Experts of a small language model.
Size: 10 layers, width 256, vocabulary 15728, 40.7M parameters.
Experts: 128 experts in each of 9 layers, 4 picks a token, a softmax router.
Below are experts of layer 3 (counted from 0) of a mixture-of-experts language model. Rows are named router (the router's row for the expert), gate (a neuron's input weights, with its number), up (a neuron's input weights, with its number), down (a neuron's output weights, with its number) and show model dimensions 0-127. Each number is 128 + 32 x the weight over its row's rms, rounded and kept within 0 to 255. Numbers have three digits each.
Before each expert's rows: a language model's description of what the expert responds to. This comes from a sample of Wikipedia text that the model never trained on.

# expert 57
The word to and linking prepositions after verbs or commas, such as due to, refer to, opened in, received from, including.
router:195161181156141143103080156150150174166124110171131132180144147066138120168124111152160151085131126161136076070147126168150056165122187069133103151138151139059085114131172131143133126121109178123069147135141078116124136123147141128131111075167068114115126104130132153124191124113113164046168155057068098131154101073087137155055165102139092178091083115076107058139115119132137160137121
gate0:152094094171129148136133117117126141129107150121149104111106114118087178122135095161073108073177098138125182102120122159064119076140095091199111134119169095099134182109142137139114154132144148126121120168201108089169138122133118111168076143084053155094090115133148163148065188119166085097106150080156133168141146126087129143097141146109114137121106146093196100158107163098152152114173
up0:138124135094102094151056159156142074115085083163104172121091081128171152153155136073105177135123113047098083144163131151155109132139129159107106125148125191096146115155120122107142103140097122124155187113090133077120145126157152160098111190117183137126152074028110135205154104192131187127154065121170129145126113062111124132116159133137103184148118064110114122196078111189133114178137
down0:114131140114120153133123172142156136126171181117148115088177123119139095123152087145113101143095105135117122076123102103108177143185121206114146134070097152112132124121138142129084143100106080150105149108153194124125098200131151144036178170112133093158127082145094149126151066148110113173141084109103176183089158075115122151097138097170109142124132124162193182117136140165101090093140

# expert 36
Middle or ending pieces of ordinary words after consonants, like -ap in juxtaposition, -ive, -ay in array, -ight, -ition.
router:160183135151139121100074140174130126135058132151178158181103155064154090158152122210165116134125111115118091086143134143162093139212145088076179093141140179164105080148170120155156135123069159066079107117148176124127104152100139135146113098163157093198139137096131172129167137077115177135157133145129114115140129168111118131116132095156100129097071130115134099099136096055155108162096
gate0:175201099108129116165168088125100091098128177166126132111169118088109098151172114148092137075083157180142160131114126132154139119158183094140154123123199102160160092139100160166204184087154133080093098119117145096109073120154133185132134165100110167155132148083132136079127116159152156118126109099102054110130160142202113130162151136140144106083085154122115120094060166104138130151124
up0:111171132159192111155117109136137083125116152142120085180119084133152048173183113133112169123176103079111141113137126156141149135094127145161108186170122110094110188154128189141132134127110163134144127154096122146125113143080176088166143111128114157153098134133090102110144094136117128178145129144088134111113106138146145119024071165080139155130096102104180113138111172106085112185131
down0:122107110091116150162093161171129116098085174134139100136154136122085142113096126075167144169198046150084127136168168162141100128131178137182139125088137150150149108126125032115146129089115087135152096122111134161120142150178113054125167175116181139171109167098133127146074168121179094170115128152157188086103103145124053126148080066110166132124167118100092122116112143129137077063089

# expert 8
First digit of a number, often after a space, minus sign or plus, in tables, heights and vote counts, such as 1 in 100.
router:163132146127146161029094151146157148139107110142146189139081168144156080140120103191136164111175188172144103095133182168145092148174153098112153127239162157104121118154148161147117119086071107097124106143164096189102117092196114109153093136142109086157110134115067125131123143112066131082152157126109147149149098155063151160110150120121063165097115077093083110076071130068127140159158
gate0:160145117215129197121134071103113104090157136101084104130101134133181168095118143181174143177114146135163133136140104188138095157128106089123127107097128151112100174125151139118100123159050157152157087168123126137140106144111182108112105178160135179130138105110107131171130162104158141166157091130133127070131115113112182120075145116115102110090080098103142131183182184098158075134150
up0:178166109140104060180101130163149164113078115164145081218119090089140120171102071134175137111163174080098183138149131160112122155152134156144140138162128156086127109149170134149160159054129144113160113123132133134103216082156089142089145145107128124097169082054117146084163180131093140136189146091163133124126184056177111109092143153116160178106120117097111154129134082141094108084170
down0:105119104073146084098126195124070111075154090139132116114118046115150134125070135127161143186158100109130103151202136110147179117129144215147133132112122152121120168141097172145104091139148127141072097150134118084143095154142113133136103170107174136135067146170063146166149184115151136111091175132113052161129111146133115132113175114127054108085150162163118109083175138156117167160133

# expert 54
Word-initial pieces of verbs and nouns in military and ship narratives, such as sc-out, em-placements, cle-aring, operations, fire.
router:156134121109127128115130134142178114146126152166148181178151133067162064151058102163136115089150153117047138091162183146156139182142146127084131135141136154099129143171199112141149128116114164105112139145163139140100110091173184120173126149120088123118083131092108185057125159149139143161155135107033117122140135082127154094093119060172109142083091085082128085116083116135155126163144
gate1:121075150116139129164068114122152116116133102106169170168140152117177154105131137177069108115111170118126119072125150196070167102135095111076137158100118126100132144119120106123120093146084168108101127146162091150166142134116159138149142082169177186068137125105127127166174119210098103194194124189170184096145184162151138165158110086068160145150114148126164213104147087172074076147133
up1:163115149135077123149125116191140121139147155158085109130180078131139083109097194166087127104120127111181156116093057163123156114078108125144113145077188125084156142152091120170106109186111100085203089124068153116100154130095160123164124114079164116147123125135122130150132199125131174142144158145116079151164108135126092158199096108182126085122109147136204089088085169160104165077085
down1:126119123062097183148162154154163104130084157162200137144075159150122124105160154132123192127135141156057158140107139119098126190145093122128145138128137109107087165114110071111109155206187143143134116106130187123124158092117104181150100168124123118133167159180144141162141140182199094093097128136143162034149124081169126174116135092178209105185103120145141094082173072197076141158134

# expert 22
Suffix pieces completing a split word, such as -ation, -ities, -ing, -ations, as in Activ-ities, associ-ations, multip-lying.
router:229163127168138138069073171204128201134086132129144142199133141102158095162151136196128145124145138123085100091135196194174095183147138075092103102145134153120134113171194123142140116104075148140121087175129146157068075155128140113144131122127100112109124127067122162091143147114096166113117108081144097110133141126131159143123115099100132129086071108106113118124155100044161143141141
gate0:090058147078091088097135104170100115161123142125099090154146129163127139097141106200159120100081156116171112137119131133143140116065111136133149071157073176073094156127155146088120119054128165070148123135169133175071103133114131144135149154169089109158143077107138160122155120155134053096169128143194068158153195092156069113147098125125085089149049141083119122123193111123072156132160
up0:146132157049118069150118120125130154118173130106117111134087117133127119125125094091125133131082165089141107121165081126116137165130126103081119172103131148165100117084075125104132129129111123070187172159111164136094115104196099114134166104122138157133110133117138134120103151110117113143114171096110105149171200200175095081099133090117100094127085133121110120057051138094138131056176
down0:138140115159161162078151123112076131084158116122117127104128138116191122139125101123110055146157136130153121148140118121172093184141129165114138109148144068110150216196106154126086113113083160115116116118100077148144187131131121134161111120080106099148073155131134182121156058087072102089087105115138075153139075170143120103180161122175103111100119081113138133131105072149076112084065

# expert 15
Second piece of a word or number that opens a line, paragraph or heading, as in D-ue, E-ach, History, See, Early.
router:183172159180153140130112116128129156150099110142172137157113129121121094176116112123135106104143128206144112092146156143146120130182113139108213125167167173144113075147144162126148102110112134120088119174147065123052123146117145153130133062182117138117087138079093158106123136118098165142176103085128121134161133111094125119131132108170092100136110139107072096112088123121176178145129
gate0:149145163163144121121161111094125234109127148087130160094174193083122153112110145118120103180129063137124108190137170147161126147085171107107123068106168179141117136185086169150105129155092167125136101146145150103140116108118119135063143151099114163088140062086166128102090136098164125120140161140164154046114115101111128143168168160154179060148116147144144125128119120122167101118103
up0:147192149104105150153126128092145112139081155073053108128167148150119079122126128116146125158113190137143148163117130079115078129075127108166105141093136176122147130129150161164099134169122107184103105112128116131140146059156120136165120136180054113081105138095128133119172149098128155141135158133163180145249121143105044104053176129131125123132164120169161164152161141111130109143165
down0:153125151191104064116112151088166140110128145166060200140081155060206147119141144160103164189050091154132110117163119188114143089170119115134128080135143115097101121123171114114046168162131100109049115158157122116139115093156080116082129161141095104105127137175097048132141119180141099156029136110107150135193166089129134134096134091101173143135118114116119173115163111161144161171099

# expert 61
Middle syllables within rare names and words, often after a capital letter, as in Hr-ith-ik, Hr-ab-osky, B-ibl-ical.
router:134166146160172107088143102161148110169068090163155174151121161119128097131125072121099106137119142116119089103163146145192132150141137084066211082139158161115094039118150131162147121124087164068109126144140117106156115133185133171142135101140150107133083101109118175103155146097127176142180136062154107120121099118081158124112134122160135075095093160119116112092108052118175162182114
gate1:128155094140182075134174065136186169113085151133064103111169200055084075152134093125136145127135138096136130173135116130145177151175037117173105122107148120135141104150126157142086154156143164169158150118105117175138089108132122095145116114148104108078129164140118181105128083128135173176199129131158059142100127127071105102122135136147120180141169145038120096142089162098135152132156
up1:123140199141135183134109157091122125059115106120173189090152130184075074151121103145129106121187204102128111107114094173149132125119115101144058120093156140186125122167078096150105120101167127149160146149133117143127088120105138149064121160134121115136213093135160114133097139137170141191076072079107085141107103142196104153133092137088114135128098155119117116140179107112146097082143
down1:087083108085172087104098103154138132133126111153134121063130119139111136094093124078130141068077144141108128147082091191169145154123104090126147080135097146138096121108105204105206145129131152177092162101177099083109104149136144167131106177082139081162128150150155109131127084155189191154134115133136076135158167177098173087077130161172146122125107138107100095133111104107187118100126

# expert 49
Full stops ending sentences, often combined with quotes or brackets, as in ." and )., especially in citations.
router:156103147136160160099122170176126139152092085131168170127131158129188119134049106168181102082148164193106055149140135134160121148163134113119136109133149144100101110141134108130145079121132129117097149150142127135132095119146139133124103133129096116159108122116043136130154136137111127130149140066118104211182131134075133142102162109138084132112109084090129117093081132118156134118167
gate0:070140135099149163175100116095095203136171108093156113172124134123100106114141127088141149092127135140149154130119150145071108086116157181112112087050127150155139117090115130106134097091181155132050096124127067146078149133119139088100180158125117092174188119124127105127166149141074066090111083137096178108137123134121120101125108069067120145174068134102111076091165166160083120138177
up0:135122125147120116175143083124123103143083164061159101134124107156116151165110129182178087128140077161132107138149175119103106145095151113135092121117109151104082114112126119114095086119185127117069154139117095169072164116133148114129122150138173124134100096103216092172072120105098083088087100107127072111139180166062163095161137110122094103100057107079149097152140150147110175071112
down0:109099108141103188158134122125103129136115168173079155114039134111137156128139131104078098099095075062092108120112133064059141126115144094164141139018132148096155163091124124140127108179149129161136113177126159149101120076134153112082129174178126134100085138148111097116154100174134145133110137101117101143163208047122120196058163189139132152105137129182177167078151161141074150056164

# expert 45
Digits and spaces inside numbers, years, coordinates and scores, especially the first digit after a space, as in born 1997, 9°11′28″N.
router:140120129182126122144083151168159152174122096166136190164058187140132108159101066186170166105157184132123106111138162130164124155129172091129151120181138162082139123183120152154157111075117142095124092165135107156105096108196121171158101116158131134126085166059092161132160178143076129085131148092084124165137104137095124131086146124136111161097101072081109099089065110110134143161130
gate0:160082075207026127148103154139110150133133175150120117062124091146104135110195037111153089130143058142102194143087135098128115107138090158085101137146111142148115104052083159119122165111144071149123104136111113157141097135093147147165088131149176053147130124127120131108105126114068105115132105103164171208175103125169151087124094161150086184115126115172094156119096118086171124149183
up0:105146103127186102142159072144136151152109140150146110089105113134154128094123080151098079186076131154143150128162148042189135193163117145128088108123116088148096159136156062079095109126133135181099110108112060184127090145134136139132079159068127108184147119142096161071064139124143111133068064194168116095134084115106133099108136092141138118170125093063129130174128093147198124092142
down0:180107144102087124166167115113163073149053148134150136159147055059107114072080106112136126089126150074162125195155146134076183104168116095086157111128054154165101118180058140108147105137133068118119156088139147156101144171078088107148138064118121081045135123164109162226071142166099086106157126150107120128106111099175133088129134120097121141114162156124154116105140143097187142116125

# expert 33
Word-internal st and short opening pieces such as st, St, en, dis, w, as in back-st-rap, 31-st, well-st-ructured.
router:107117156162128126110157164110159124153148137169150172136095110114128099128116092152145100110123159175066093062119200193132113172160125101127164085210147142142076126186129182213108125104134166124122092114129080162128095091139136129126152104143077101195118154096091171138181173137140150119200158086085110133157127107152128097095134125163103147092107150151108127111127070080172104173137
gate1:111116111188211105138149162117147146218161112136102129129101077153104060112141122141107126134186106109134145077096140167111153111172129150090066050142137086139141154133081165150142096147155118136119118121204142159152082141124099121152134167157102121173102112103106147130114122144100099075121145124101091166122166130143109108120075173185155193102121066139164174096109119109098174125141
up1:087134109140093062137127086113071175158125145183126173146161144109139077086173097148139108106091098129156171165105167116171156157078141150138069119166153112086145125159093094144101088099119082112143122150104202075137147108143185135102163130084162107139139078158138131101096185085089200177112107117109129147091143108124152061146113086105140175166142182113138106163128107182162158175122
down1:121137148192129094131142081100071096161158106164116174157179142150095089115210083158139098133189100118129094132138125152132136127128130142137131161098095158103158102196143116133146059061220141132128134122143132033108071099119139146134176129074182188116096148175165105142173164177091119101094068141145165151128107136076125092140167154149138146116151111113136145105123116110169118194141

# expert 7
Conjunctions joining words or clauses, mostly and, also or, but, than, rather, without, as in Catalonia and Asturias.
router:169116169143153143121111142160186140172113090151117160129111165104183089126105079171157128097168139173088107143178148188159120174148160134116128068125119135093114125131153169167138069095069161061085118127118114141113126106139159209122122105159085128162060170114107162114156136094117186118174125071151084161162139071082132136096145092156116131097119124082080109150137113128179121158165
gate1:107157142100085124149090076124121096130095134125150170098193098073137140142162127101123087103122164144063158117138080168086142160172094095068137132118198177159147118129150024148145118186093156147142161131123207121081105097138186088142194161078117175191124161134187143120093141120127129152151125138116117097170055127137124125126153087111058132147091188093174166134106143100123087131120
up1:158106138066134149123137167051120130133108175134122125163067148195129136158121136133142129114140137093171137153148135117090126079133156138104104167134122138140097075086161113069169063093173124079128155156092093094114149112119143108118104100140158205168103147155081139077084069071066164134106109149091109128126109160098128181177115118138114084108119138150185113055178106108136130074133
down1:136128133090169110096096090166221125106118140116116060117122119149148083121118073119156192142144149137085130118120118138131124163139097067164115126154148148184146107170186136063132125158117143193147111132095108174090130077079142168204156160149071167159104129119146065116101061187124148076065077085186179128150129134076120153189125140110126102101140131105134112146143081094167168182094

# expert 17
Hyphens and dashes inside compounds, ranges and ISBNs, list-item dashes in infobox lines, plus prefixes like un, pre, trans, non, dis.
router:154140141181160126097130167141149158132088095186149137145121216127183136128102071165163178127149153166092117116170171158143112147153117122119136069175126135092135118129125158139156076092095197127129132121138072158093121098162127123169092103153142109163117189139124108091115176130088134097140168144091097141158109109094175158115190080165057179103128076067104056072107113129192150141146
gate0:183156107140175116144153160151116127139109062111123117135093203120105132123148109093143122149132086118113126116131145200114066164128201098155078127154185083126167076077143130141099148126120136142176147187199130108099154167134116141092147142158154128158112075122158084097125143076133175100132149119081105106102195150113133151124117156124145108154128126162145060127123191086151126065205
up0:106133106089144128120149170135096154122094059149140181095105178143076167106101145135152112147129107123151160090142126167193120171167138142149167131138153125119201076104138144158117081107136114107202162120096153172168145130181075128137077204100190114097143084150095100099165117122075104117135104138174204145082068140103075206147128141136094182120135099129107166113122147185112162198140
down0:154089093095131114100152194076120092101097130117109077155060146147122186088151097132203148136164143100147155183136130089104147144094136133142125107172079097117188106132108047130124146052118150160137121112149144099162143038114072114106132147157174106145071130120151157121085103121141140108071109161123147117064083126130129109132141138136161145134105163031098134074080108149156143130129

# expert 2
Inner subword pieces of rare proper names and Latin taxa, often after consonant pieces, such as chrys-op-aria, Als-op, Oc-amp-o.
router:136150136139122160074095184121156130162061123152201147185108130143185101086134139123118109152163145171110100135152159125180090176110138104087157115158130205087117152158184154131132108103109160111060080131138112134078149097120139152162103085119139128133102163114133147101125168100104138100168172122133110181163108142130191142091128086125129124169094074131151108115121061089148132178146
gate0:115105134159121087111103121136142137141118097148177097161085113135136087096107159112109112105110185155146121157169157070161135081081163143099144145098079190080143162200125132051159111135114166087127102084126118201134081144075125089129082115133158071091089106121102212069121057161105112160134120147182140164067171178096130168117157126168137063134131150136137123118136111149197168122104
up0:104113132127151084094151086124118127122158105140086056149101097130106137098118159151190172130100130119113161074164133077138183134122123129073131117092112143131120136200114118156087233124123180119091156142140166192141133138158057112169122063156134055164103148146069113115188115113110095132145163143108177125111091186135099121124095163133173144092080114174161092122120130108138138120098
down0:089117093153136103231129115127088127097152144151195114161099143137159103078168144125123109182135130146083096183119201173137064178157147153123121117115118069113107129131142121139130120129143147153156146139131177122090124135196140213108115123173124103168140115135070095104130108163159091106175105104104119090132124144163128120143098129129047179133130167083105123153094170181157112064089

# expert 23
Final pieces that complete a word, such as -ly, -ton, -less, -y, -ley, plus pronouns like him, themselves, before punctuation.
router:137133160105166125125109127172126193152080131154114157151134117085161070165101124141120144111136112103104100098174174113211112124147165082089152113160119210125077096151129166161163133133089126069060135174140098129132087133116123161135125110168135079181136130134098111115143117119118110112127149099048117128185093160117134135106176114112101101093089097121132098141128049022188146087143
gate0:115125122171107091115110103170143139206132165136127121115149115155169102129122106136140118150083104126089126146101119163090123164101044069084166081166108119116153099108093112148169181144141126092126148084133187113168097163129145165130147193149066144164111172127154096117165121132158107189190224113155173103133190161076105102112091081104118123137101085196138159104130060101163133140109
up0:142057074121079096109075112085143119164103109116185148094184173135168068150100122103163085151120125173121156176164169091149176175137112150095187132133171148187123087055092131144143137091159199095174124158122106104129100062126110159100183159131106157124053146097124174075070143165182088115105130173136129108184152127132144094103167109144159107097147118133154141143104060074169138093111
down0:120109150118084127096136125070146157148140108132154102167104127136101107085154103096090109093096158135147176123174103103148128169138186147107111131169151100113077175127125109126086142162081120159099095129091118151043162108159206156136137122097106135160068088096154164073090225099081139141115053054078163126137155118183103168143135149088098134149081128134147173130060111181112174129104

# expert 24
Pipe separators between cells in Wikipedia tables, mostly after numbers in sports stats and chart tables, plus semicolons ending list items.
router:136149152134148135141127173162151144187101107238150160178084174100151118111106121160170162133177115152116086138167117119154142139141153122112192114212135184103115117141122139171198147111108162102100105132144069135136119105175163172124128124120067131126104194115110133066118127128114138126158142089053113154122111074046150155082120126146104162085124098125076102045105101090145166131142
gate0:174107151082073119134157151111171084153116168087157164104108180149116103119134115166119107111158104130089084131177123115085136162175108084122094150104156121110134159163148114118131095144131092138171118149143174126116126149115143112183084073114143150156141108073179123056152133167183101086141068062132191097053166144069101135097055167130179104133114105068109135164115083167120087113089
up0:121121154146126145122132088124166141103176108129162138199092152086108151187110194122115151082154137107140138108079118149099082083136120168130119158151117174166137123125189086143163184124159145086170101164118173141177154177154096125134152072136128126070145151176144168078129157159093091131119107145145129065177130150185173105118172100091222078186135143130145123195136092130136160053130
down0:117126162174169086159087108146130142103096124129131160134150112182169164088163121094137098174174101117160088137159168160138167046139086118092125162102116140158173119133116102155175143118111185130153140116055142160144140066102160090090111091113098214125152140162182159150110135095106120098125153154069198106164136203118113113141087124133118189145105156120157117092096124102131186113080

# expert 39
First short piece of a word split by the tokenizer, often after a hyphen or prefix, as in super-p-owers, post-p-oned, think-t-anks.
router:123172183192160141109147168129123170145122135129139152115102138137144125141105090135107114157153092119078107126154163169152087141164137095096197097195124167034108130139198144198201105116092165111096121136157095165060144108163146155202115123137112075160109150115142133091130169125144156098169142118086112151149141145126168094133150107124086136101120102130083139109126064141154152119176
gate1:110092079125132198111197081144114145210101143103102133120219140156075114074088133100130141144102123106104141069079175107120120117171119116112163115156130162131116144129105157106128099080191125088095114076122101138138172119087135099081148156110140110202125142110151099081122069155108126167108165120123087140149156130125120168136107141073149136148165095173086144194106051104120161089172
up1:175114095171174177104145085129077152076142123141082067105119169109139116150088071129132160097145130139165148053131118075126114140091078204103071184107122105158121113160106114160164153118163086135164138132106095124129063094095102094079120099134135103151113171129112094179111113135206158111101147161139153137171114098087124099090131131120128175087124072161136159127082137150129148136158
down1:084125108162144145114118147071194069158106084200129127051109135092141122123131135124135143099110127111144080133173127104131124119135092142113100134173147135112089087141122063157082177069123104145170137155127135099121129111091118143137138086192123147128121076112152120173095103140080098136127136114101112074118101122114141118082132111116094113096096101139150140122094146141150146123090

# expert 63
Final suffix pieces completing a longer word, such as repos-it-ory, focuss-ed, geolog-ic, pill-ars, often in technical or scientific text.
router:188155152162150153065116205145150182153076114112134139171130131133181060150141099153130118146182120144132083110098174112161094174089151121105126055147119150094112126131154145158168116087072132137096084124123083142061125116165172150161143122119128041148137135128102124138144147094146144136144155153108108122150087125090184142119154043129104130099110124130139115116136072031140145126147
gate0:159122137099179149146188137085152147124166100119070046155145094123118128080086153167117089153146074151116103120077105117154103180136105097118161062184145161161160119177139118118137127139144098116134112104114166151141139183108141072123158128137146133139086169200092087117108086092088155113101170124115125054107132149076209120167091130153146120118090125136178096125144082151142145071182
up0:211147084167149119120126147165130154145166068082144142110109095178122152140154118168135073151165094133117109102146149179164119035126182114132102136151117100164079095138196149081126192149114072167178073117157150159145064080104125158142138155142093166148104132106137090132095159080137119101111094096174106156149128121155108115110116098125134080118055113089128144093189119121125086094108
down0:153062093071109143131150095112092076119090085163163132101123154036122135124131150157152112086132074145173112163139055108148141185150139097153152146113086111155097138116101167159122129190093146094129123175063135139090092095135133154118100126123163168143146085124169121177089158121113129142090120096045092103107150149151151128132142101070065172115105116147134154071077123117110171157165

# expert 44
Final pieces of English surnames and place names, such as -ley, -ham, -ton, -ford, -bury, and York after New.
router:122138134120141108111155129182133147204104109123164145137106118117102124116136094100109139149118161133141104086157179133221100129149159083100126102162168164107098091201124184162162091128105145069135111189136086123076112171140114177150131095193133108168120090097108135119157146132139109069126132085133082128144059117151163140100145109148114135097124108119130163106126072056138171149159
gate0:123143062135025124155106090134168042138128098131111092037137143115125140089098077111116159128133098088153122122159137145140100089177065112120088115159187177146139172142145102181092164079160166066141130136139144090120142143098188077137129147077148154164096087120092158127136123139104127140087121140085099147076154070128162120090168137122160197122193159144134118104137132127145093136118
up0:124155092101090097165155139095155155137178133070193092096133157104129107140133166122132100121168091168148146161189093162126102149125130141058060123145186120201164070129130090050168119103187120143188125078145135146095151152105149117161079106156132125121150178097153095116102114126112127119141075087142130078094157142099085194120102143204098143198048181094073167097124194114100164112106
down0:077210103110101135065151093121184131109148143117096178096141081164164078118125128088100110143161166106152113099150114134147098161088127126082097133157092139138168131129106163110090063110091151136130170073164169173091132171172108154183125082129203082140150085178088115156144131117161167119121141099148141130095169126165074100142187126106130157165092105142161138127118134119080127104109

# expert 13
Commas and and, but, or after a noun or adjective that link items in a list or series, as in arrogant and neglectful.
router:166114148127150165121093156111165133151106098152129166148143175093180131122113061180179155066150130183101089165164112131171139180164155131111110119107143132076096118145176156149157114082083155085116101126107120121105056075149123212143115086145086148156102184105112166133157163126093166126162170068125081156164113093089115143102138132136110134097100081082114043129098123097153141124127
gate1:121157140143137148099098130114161102087134173173090121145124081113122157075131112132115130093078127094143117098144158059143134105092081125123067125138136156150096072139154119137127149155107196142119093112096134127098144097102201132084111147086121083109066167111124128070073081091157181116154138118151160121049188122119095077151102120162167072098132143080148155202091123102133068117164
up1:127138107117111161170126133115128122186141135138165160120113111144171104066062180135123123080155136203116075165096166120136090117096185119096177130110101152149168144096166122106099152112180084113138160112148136148109120115132093063160119137052155164089145135117088139105088134164147113096122157097118152155169095114186098140125162135095082127178072117105142109114190151105098129103145
down1:166072079135048133188160142144143123129136142070211161090126184177164087114159101166130094121128154177102124159167142173152125145100174142167131107168094133125156104083054189103190156108078123153125117173140218143158149122148094137127133087126134169155151132143149097071112144195129148085159088118137131184149049130067120072115105106117149143112110113151152077164150168167097173117173

# expert 10
Colons, by, as, including, like and such words that introduce lists, agents or quotes, as in "known as", "concluded:", "Number of tunnels:".
router:132118127167150151112104144125140158158065054142140120138121162091156133103063120154174200090145147167101089134112125141131089118144156123144108117141134137087093114147142184171184073132142188114095121161130124150123068101198116120124110135149120126127093124135114132079146120145113195112154142103041097144183168101120145140129133111182140207075093087061103110112112133082119123158118
gate0:107093121140150109095114157093148179121077054108164112130148130087127121174136168196138194165144130125094062163142087126128103123124089135102073173150128131170115146122168177116146195135139185159151134131131150173142143136186140094102153162163153089089148131137113178114122035162186118130120134130134131109142124164104117162151157055117140170121066092141118099169177142123085112124139
up0:186156149146150137145123098133134150131193205164092139075123150112117166127109174136152161081124105119129144140141102144128115107163111087164107095132115088156123145181114122129146069145140095083082112134121135076183146158071084124109190091159113141064104166138145112138119144109145102157164114149065063135101120095193118105152118150114127182146136125132173076122169116081097139109106
down0:145124136149112185199110097137187127107152090115101092122113124120129088086129134206089079122151147156086140118143073082128106152108104112151097185121098108052102192189134109123086144118094154099173172144146137140155126102134087183051178133122127111072168130139111143144177068115141140152166073043172134142067163104164135153160125173180091148105155115167129101109177125130104106178094

# expert 21
Possessive or plural s after an apostrophe or noun, plus determiners and pronouns such as which, its, their, this, his.
router:137143164151158131153073178142112144134121133133161196156088129081119074153102113141096144095126154146107096042133142155176132169193119099111121074119177129091094133135159155149159117117081116126137096128117069179082090108175171151177113141142096118108140131071137147088146135110057208123175141102139112134165081061108190112126121107116133123109108150099094132116129081090190184109160
gate1:051118126172123133071091079153177183088162181142131155149079086092125106109102092152142154157165131103143158131209146127113146102093055146113147172077060163105146145174146144178094122106125140081166141045144144137134153112181139149086105128126138130177107088175087134207082188098054117151079153114136121108104070141115155123145067134094137133068158094175086156085132130144083123127148
up1:126157169096191079111108106153126105148102142164144148153151097084195128194143167129183154134109175148156099114139064141083078110139105109165126072117126152124130166187138112101118193162103125183117174086176135126177156167126162068102111131137119149123091115164189196162182118082132108088111144054106166197074143155135100126123128133106141136038138139106115138108167152130128122148091
down1:133126127143099149133106119122138095208119162109018120155122102111182128147104088108164090037128071066074168199164099078153118134135099133118117131136124123120092117106093066115171113109085133106138117151108152140123130124139145180095170108136076128111132140127141130113147100125114155138092177081144170128103144157081122130058060142117108124114129064153109135091135123109136140085114

# expert 46
Pipe separators and short cell entries in wiki tables, such as |, —, at before away opponents, Yes, TBD, USA.
router:170113142123134146070087141146165091165143104207157147178090173088158121125094089133161181112192161179119105142133122159153058118117219066105162097176167108091148119145120123130169117054105136118027123145113121135144103088130166164117113125171095115147085152086092138141118130100100125111136130110077072128130103107092128141055175053130099178065103136070052087061107126128124151161132
gate0:126153138106143120107089101080147094174121094161162077127081152124165139153202096113173159130171102171139141115134116156119107109099207119125097098167208089053093121115070129166145096088149130186109105157167125125140177122083075123113119129158156125130126135102046143166088085124136137125164104104137077063140140112118144122120177105122126161075119199132090136158106140112102152130085
up0:160113159078121167134153158068152108140107110143184150096055122132149103165118156117090172090128100172122197151109142120185156094113140164095139176138176073117078135164135117139141164107131141122102102195152096145127091173042118166129148096091107145149126165137169133116118106152139157144107125106113145123176199084090134100154149138142137084158209184130095134100104107095143149065151
down0:141082085143072117153102122084082091124098152155088114125103106158152144182055166140191126100106100107110136123140171105188097138088122120110147118114160146172108108151128142158154117154194123167137045108095111121179134201052078134135117149185199033129096078131116127140180152152114107133163180121160113135168149119138102160092213134088092140110131120083081128225145139122079132129106

# expert 62
Digits after the first inside a number, especially 0 and 9, in years and chart names, like 2-0-07, Top 4-0, Hot 1-0-0.
router:149120137161135155081103123148144129165111137163136190148081171129147069176120120175157161090184178179123058123130168145162098147149164136111205118168163195107125139139132213147133118110123124100098098130141113188091056105165132145175131123142114086142108135124065129135144121107093124099137159100102137120122127112085141146090141136166081152123120104096135121053088099069112153182145
gate0:171133180148116130192119125159140137134084171171156129122115138121194185109192137127135138119100090154147121152040111166085168129160149142128139178135157182170145106123201101138115094102107119124091104093139126155119170081154154163163106140102100082128124155086124106103171158080090094126099109155106126104161097151086131139072141091141116112095098158098105102140148136146125114079143
up0:104100100126134123109071131162114094115096197124167078098089120122120086120131143107196093059145168160114126138111155081135120114084094115159149142116177142134137119180088179123064161078153125100116102108160186134205117131122138105182147130149157110108127138157108169089134110204139118134167124132155181125081133092184157086152099114094137089147107153177109083090120074090131153157176
down0:142144142159122165156130138134043126066127099161109060158138096157143129087143125117108142097149154139161142128105148137124160116144080169098136156121162128137146129129121138173121147125147066190149203119162122112169069113088182126118115109121145165134172111127110111145150170139164068127104087187151079130127109122072116126059118069089121186165131102132111113145138157187122120099082

# expert 18
First digits and spaces in dates, years and statistics, especially after "January 11," or a dash: 2017, 3–1, 1,754.
router:140156119107153150110085116167147126158098121183134178133105167095142116181090099212139143116163193185097073115174135178154054142180162082121127123227176140086111106150143137146157096084107169080084105138143116159108112066188109113129109116126133126149108156114128141136110145130090123047149161104088110117157117119130133139115180096151126173105110110098101104090106142094195138162134
gate0:133135084158129116087091140078136069159133088071079092167135148117151102138150109167096172091170120185127116171137098076149090085176158157148100084144105115135111174155168116095147172175069133126128082167145115131149132173119109135143204144155098077098110091170120092168047121102201105081110094132144154131188147136158149123123164138125111104134132128119127190122135180105184158177074
up0:136107154099126154046128143119106119139140102123157057204192118145182150132098139107150133119136117210181101141150110086169133161083093138093130129175155089114137177091161104162099146158161100093141158184069075159096127126115153065150150121068145179121168080112081063095115124142157117143190120120097167129162152138170107115120096090112119109102088134055103151173100084121137070064114
down0:119145192094167092094143152083099074168103112121140143096153114124132165135105087155157088149121126097063157142128127110125118188084120034100137163206141173143078210162130147133110156120128135097131096150127084131070149125074122119149106082181096119139118086121117116114106145106175222172144121160120154143134121135134153125114136117081080116161075182161125154134129092153175127147115

# expert 37
Colons after field names in infobox or taxobox lists, as in Gender:, Order:, Coordinates:, plus table pipes and bullets.
router:132107139154138146081085132163136166111085064167142109171085163079174130132110134132173144138191166155091097094117117161133095137133192091113177128154149153099106090135162193189127111077102179139132096140140124157108095088185124149128130133172093096169084108103110141150153140160114151104117113116080087125153101090098143153118150104128141171085118090113068133076111142112124160197161
gate0:157197142105171162191155096171082148144137182176098125132096130147082146120129154090064129134100106126101094149181114095123138083122142154149133158143092150131113169158108113094126118080102165147142154143105149179089178171132168099111154086152100102127096129122125173183106095171081146196110123087087082119144161154072062090138147119115068142120121101101135102104165130177184096119128
up0:185106089103223120154134128172131088108090100100146134136123100121106202129101104137131179159135119126123131096134130070169197184105185150149145101163123107080114121147189081113116140173160131137161194158110126086169145159135146140108154149163149113144094124142190127141139165155121107196100175172152055117120144101100136180138185103128121081135107170061133120146082087092147118119104
down0:117134152133051143138135105162146149112074120158144163178133114115136078071137151107046067060140123124106121120106072137169114069193123170052151123165117156151121161115109085199144115114075106121139139186113140129176142085100095129130071165152121155102081119093102113137066154113169096143101170163088171152110174149145100117123133086150159161145145126106187095170120105038129094118114